Weights of a small mixture-of-experts language model, trained from scratch on English Wikipedia: 64 experts in each of 13 layers, 5585 steps.
Below are experts of layer 2 (counted from 0) of a mixture-of-experts language model. Rows are named router (the router's row for the expert), up (a neuron's input weights, with its number), down (a neuron's output weights, with its number) and show model dimensions 0-191. Each number is 50 + 12 x the weight over its row's rms, rounded and kept within 0 to 99.
Before each expert's rows: a language model's description of what the expert responds to. This comes from a sample of Wikipedia text that the model never trained on.

# expert 4
What it handles: Mid-word short fragments
router:58 58 43 27 53 51 38 41 65 62 41 32 50 72 56 54 42 41 49 49 70 53 66 68 36 60 55 50 47 49 46 42 63 58 52 45 52 56 58 71 61 59 41 51 49 68 59 51 73 61 53 27 53 51 48 30 51 45 57 40 39 55 70 37 47 28 18 30 70 50 35 33 50 54 35 40 45 55 38 57 52 65 65 42 35 61 44 32 61 47 48 48 60 47 60 45 41 23 53 76 71 71 46 63 36 68 62 44 49 39 42 52 58 58 25 36 68 62 48 66 31 51 56 58 52 47 36 45 44 46 42 50 50 38 34 65 42 51 47 60 61 50 56 46 37 40 43 50 55 42 62 43 36 38 53 56 61 49 57 55 37 59 58 55 71 57 58 53 36 38 65 60 52 64 86 33 38 58 41 54 55 26 62 44 42 29 47 62 36 65 15 57
up10:53 47 47 37 61 57 38 47 49 50 63 48 39 40 51 57 40 44 42 57 42 50 42 54 65 46 44 56 44 29 48 68 61 57 62 67 66 69 67 41 41 72 49 53 37 90 72 49 45 54 42 55 70 57 51 66 42 51 53 46 51 47 60 58 50 19 57 41 37 31 63 39 53 60 46 30 57 45 60 55 16 54 42 46 33 52 62 41 28 46 30 67 52 46 27 67 45 45 43 63 35 53 48 36 44 54 43 37 65 61 52 61 37 51 45 47 48 49 68 52 38 55 56 24 54 68 34 37 36 53 36 50 55 54 48 55 45 73 74 68 71 42 45 34 28 50 23 65 48 55 60 53 68 43 53 63 43 38 31 56 42 53 61 67 53 38 51 49 45 50 54 54 21 56 51 77 59 51 39 65 41 29 52 41 68 47 63 56 57 47 62 39
down10:58 57 48 57 38 54 60 57 31 28 58 53 32 72 52 73 69 46 29 52 46 60 69 60 66 56 47 51 52 45 26 36 65 52 55 52 41 45 56 58 62 65 44 34 31 52 51 57 31 57 35 52 35 65 44 47 52 63 42 50 62 52 47 47 45 34 56 41 66 37 26 45 49 47 53 46 48 38 55 28 68 31 45 53 57 49 36 42 49 33 53 49 40 51 59 47 42 55 41 57 50 58 59 54 71 69 62 54 67 32 72 49 66 47 57 27 68 45 44 50 37 58 57 67 38 43 69 52 39 31 66 20 27 40 61 42 63 38 51 51 51 55 43 45 57 50 55 42 75 51 25 52 39 32 41 61 45 50 48 48 62 64 31 47 47 52 66 45 58 35 68 28 67 71 55 41 54 61 42 46 39 49 54 46 55 60 44 79 70 74 22 43
up11:47 48 53 31 64 40 65 39 54 59 52 56 60 75 57 53 55 55 55 53 52 61 45 21 38 53 68 66 20 65 39 52 34 48 59 54 37 58 49 48 76 67 59 41 46 59 63 59 54 58 46 59 49 64 42 57 33 43 63 62 19 57 61 45 45 49 50 41 40 50 48 74 51 36 26 53 51 44 44 30 53 34 71 44 41 61 48 55 39 58 34 50 52 55 58 58 49 31 65 44 31 55 59 26 44 66 51 45 44 61 50 54 38 52 50 48 62 44 33 53 60 46 58 30 44 56 58 70 53 75 40 33 44 50 33 50 45 41 34 59 46 18 46 52 43 45 45 66 24 68 83 56 45 68 51 56 56 48 40 74 64 49 25 42 43 37 39 42 41 26 62 52 60 58 64 62 33 47 53 60 66 53 65 43 62 51 51 57 38 43 30 39
down11:39 52 56 56 51 58 55 49 41 48 68 50 46 57 44 49 48 58 60 79 68 42 59 63 45 68 70 39 44 58 54 45 37 54 53 60 34 46 50 30 42 41 39 43 59 49 29 52 58 70 48 54 33 50 40 52 43 54 39 47 40 17 36 58 63 41 71 65 46 45 57 52 47 63 65 77 47 53 62 45 45 70 60 60 57 60 63 49 45 41 56 49 45 13 47 27 55 44 50 47 62 42 42 49 58 22 48 58 66 36 64 51 61 30 54 56 48 56 68 54 49 42 51 23 57 42 46 44 42 13 59 58 54 48 87 55 54 34 29 70 47 55 34 65 66 49 62 45 51 45 38 51 28 52 38 41 30 57 62 34 41 34 35 62 55 39 54 21 45 46 65 58 44 62 59 58 54 44 52 43 43 77 60 52 50 39 57 53 35 59 52 55

# expert 13
What it handles: Early pieces in split words
router:61 61 54 44 58 45 40 35 57 45 43 48 54 47 47 65 33 78 51 35 44 40 48 65 44 44 36 39 39 49 55 63 50 57 52 39 57 78 65 45 66 50 54 32 37 65 78 49 49 68 48 41 68 50 68 60 62 40 64 56 63 44 52 34 36 55 46 51 49 29 54 47 50 45 44 51 55 50 20 60 47 46 59 30 55 64 46 63 63 40 58 52 34 55 44 38 43 39 49 63 47 69 66 62 35 56 52 65 46 29 70 52 60 61 33 38 60 48 45 30 54 56 33 64 53 51 33 56 23 53 25 36 38 73 44 55 51 52 67 69 59 54 45 62 52 74 22 55 63 43 32 42 41 53 40 55 72 60 73 32 39 50 49 62 51 48 57 75 39 42 62 54 44 51 39 28 38 59 40 52 39 27 42 60 42 47 42 45 51 73 34 42
up3:72 66 72 34 58 38 33 42 58 57 46 64 44 46 55 58 55 60 56 38 35 31 43 28 43 45 25 45 50 42 64 59 48 64 49 56 47 60 54 46 47 44 39 27 49 35 56 56 45 49 54 55 49 53 49 60 44 31 59 54 34 59 58 42 45 41 32 48 53 45 65 42 27 48 67 49 38 37 68 48 73 53 70 66 56 44 66 45 48 39 44 53 36 67 61 40 49 31 75 36 57 58 53 55 35 48 37 65 58 49 51 40 20 65 52 79 48 48 25 49 26 44 55 52 71 52 47 45 50 53 42 34 22 34 44 54 56 51 56 58 58 53 53 59 44 38 68 82 48 70 48 53 44 27 48 66 58 58 47 45 51 42 70 51 49 56 66 65 34 41 63 36 52 48 50 64 60 45 41 35 45 39 69 39 36 47 44 66 57 28 21 41
down3:34 51 44 47 53 57 45 47 38 37 55 46 50 46 71 67 34 59 62 47 65 45 37 38 49 48 58 59 57 42 49 45 43 29 40 50 59 29 68 46 56 24 51 48 47 45 42 68 72 55 54 52 70 55 33 45 40 55 42 32 64 38 62 59 35 56 39 39 39 37 31 58 57 33 29 55 56 36 41 60 54 45 59 42 63 67 37 63 40 50 26 46 52 49 51 44 40 53 38 38 56 53 54 63 66 68 60 44 49 65 58 52 52 61 54 39 60 53 49 61 53 24 54 52 41 36 31 66 54 61 55 44 46 61 82 70 46 48 54 60 58 60 45 58 59 44 42 48 76 46 59 28 51 46 44 35 49 40 34 48 43 41 57 81 22 65 55 67 53 37 63 20 53 26 67 49 49 78 41 52 43 53 59 72 57 60 68 18 42 51 48 64
up4:73 64 47 53 59 51 46 52 46 56 52 50 54 64 42 38 38 64 48 56 71 47 58 77 36 45 56 42 76 67 46 37 65 69 49 39 49 65 62 49 43 56 45 65 47 57 50 68 44 55 40 50 34 56 61 58 52 49 39 61 83 52 31 35 55 65 39 67 59 66 27 48 47 56 55 52 67 41 53 68 38 40 66 63 50 52 57 42 60 14 50 40 55 37 48 54 51 46 38 55 49 33 59 48 58 58 61 60 30 58 33 66 56 31 51 45 61 50 32 47 45 25 60 31 57 51 27 47 42 53 43 43 47 76 62 48 70 38 43 47 47 35 63 46 60 45 30 33 54 31 45 50 57 39 40 52 42 68 66 51 47 65 47 27 33 46 46 39 38 18 55 50 62 46 31 64 40 44 59 52 35 47 59 31 28 45 59 34 48 27 44 57
down4:22 60 31 53 56 42 56 54 31 38 56 57 39 50 61 45 48 45 53 47 59 54 65 21 64 72 26 56 42 46 41 56 62 46 78 57 45 54 53 20 40 34 59 36 56 65 42 29 52 45 56 38 50 67 80 47 36 38 69 55 41 67 38 29 47 53 52 48 51 68 49 51 51 53 55 53 47 42 32 55 65 62 37 67 60 48 51 34 62 68 54 42 47 45 47 46 16 70 60 50 45 50 53 38 69 54 41 51 29 44 42 54 48 52 46 32 59 32 38 41 55 66 55 50 42 55 58 50 59 69 53 36 46 46 45 52 58 55 51 62 64 40 49 50 36 45 60 44 38 41 56 56 35 62 49 33 66 53 55 51 53 48 36 48 49 75 56 61 51 73 68 49 88 45 57 80 50 45 14 47 48 54 63 36 36 49 61 52 44 40 49 48

# expert 47
What it handles: Pieces un, mp, ff, leg
router:62 51 62 57 63 48 51 40 67 37 38 58 61 47 60 53 47 74 53 67 50 46 63 52 47 47 54 65 76 37 51 69 43 39 44 45 50 60 54 69 51 49 45 55 57 54 39 51 46 61 53 16 65 56 42 39 34 54 73 51 48 46 36 48 33 61 39 52 51 40 36 63 54 45 47 63 52 31 36 79 42 68 61 55 47 47 47 48 43 55 40 53 65 62 41 54 48 28 38 63 50 75 62 47 45 46 46 38 54 67 51 67 69 56 37 50 71 43 59 28 33 62 43 09 50 30 25 51 38 45 49 45 61 52 55 53 48 38 59 64 40 61 44 43 15 56 45 55 50 57 52 31 35 32 46 50 62 56 66 40 49 78 73 54 52 33 64 54 35 42 58 49 61 57 52 44 41 54 53 57 35 33 34 62 30 41 31 47 33 60 40 34
up0:57 58 57 62 54 52 60 37 47 23 57 37 50 53 19 61 46 38 48 34 53 62 50 46 56 52 59 60 40 57 56 52 58 27 48 54 53 47 45 51 49 55 47 53 20 43 63 62 50 43 65 62 60 53 67 61 61 20 51 40 57 64 24 25 41 53 67 39 40 42 54 60 52 43 47 48 55 54 38 46 50 65 46 48 54 47 55 64 45 63 43 50 64 69 29 70 40 41 65 57 56 69 46 69 41 58 53 49 51 72 51 35 48 80 68 73 44 56 49 45 58 58 59 33 54 70 23 62 42 64 28 28 37 38 57 59 28 53 58 60 46 52 39 54 43 54 47 58 68 50 53 32 57 29 54 56 44 60 37 43 34 81 56 44 58 22 54 52 31 37 32 47 57 50 45 38 40 59 46 48 44 51 67 49 16 58 57 56 47 45 33 48
down0:61 57 78 51 54 37 26 40 52 60 38 64 47 53 71 56 50 46 51 43 54 56 56 47 64 36 38 45 66 29 34 30 45 59 45 58 60 50 28 51 63 50 49 50 75 52 46 42 57 40 27 41 32 53 65 61 53 52 30 50 71 33 43 44 53 34 47 48 39 45 17 44 45 51 65 41 41 69 77 63 53 58 29 43 46 53 41 45 46 59 56 47 51 33 49 31 60 48 34 34 44 34 44 53 46 50 56 39 47 55 53 71 62 41 55 23 40 55 57 67 48 55 61 73 27 62 55 35 71 42 32 44 74 54 64 60 41 45 69 55 65 64 44 49 44 48 55 65 52 39 30 31 62 72 49 43 47 41 34 52 76 46 58 62 44 56 61 41 54 63 62 47 56 56 54 51 58 48 57 32 78 65 46 55 60 34 21 50 48 46 54 44
up1:54 49 64 43 73 58 31 50 61 59 59 34 42 62 43 56 71 71 57 58 58 42 47 37 66 44 56 52 52 67 49 52 58 32 58 64 73 60 55 71 43 49 59 30 40 51 45 55 48 55 52 31 56 50 24 70 49 38 58 60 52 53 56 32 52 53 35 56 69 43 50 54 41 56 45 59 54 32 46 43 46 67 66 38 32 71 41 55 46 29 38 67 53 60 40 42 44 22 39 28 54 47 44 44 56 38 33 43 38 83 49 42 74 66 48 45 38 50 75 43 57 45 54 45 35 42 49 58 61 41 34 49 33 55 32 44 49 56 46 55 30 31 56 67 58 50 65 79 35 40 33 46 31 60 50 39 57 59 62 66 58 56 63 45 49 56 55 46 62 36 59 55 64 53 32 46 60 59 43 29 37 50 45 62 40 54 60 60 20 66 64 32
down1:70 59 35 49 45 44 76 70 40 46 30 20 51 82 50 41 45 49 44 60 39 47 49 32 55 44 55 38 49 50 27 53 44 78 37 67 46 44 28 69 55 23 48 40 35 35 45 61 49 41 39 58 56 53 72 40 54 44 56 50 54 40 68 64 43 64 55 53 66 43 68 42 50 42 19 39 38 50 68 44 68 66 35 38 46 45 40 38 60 37 41 61 51 33 50 58 57 32 64 66 57 45 33 49 48 40 27 50 48 45 76 44 67 47 43 39 12 49 67 46 64 47 57 60 51 65 62 44 51 58 47 61 48 41 59 46 38 69 57 56 68 52 45 40 38 62 55 47 52 49 55 61 48 57 34 54 57 57 46 44 63 61 51 42 51 67 32 66 39 50 49 74 51 39 44 47 48 55 58 58 55 48 35 51 61 29 67 60 75 43 39 51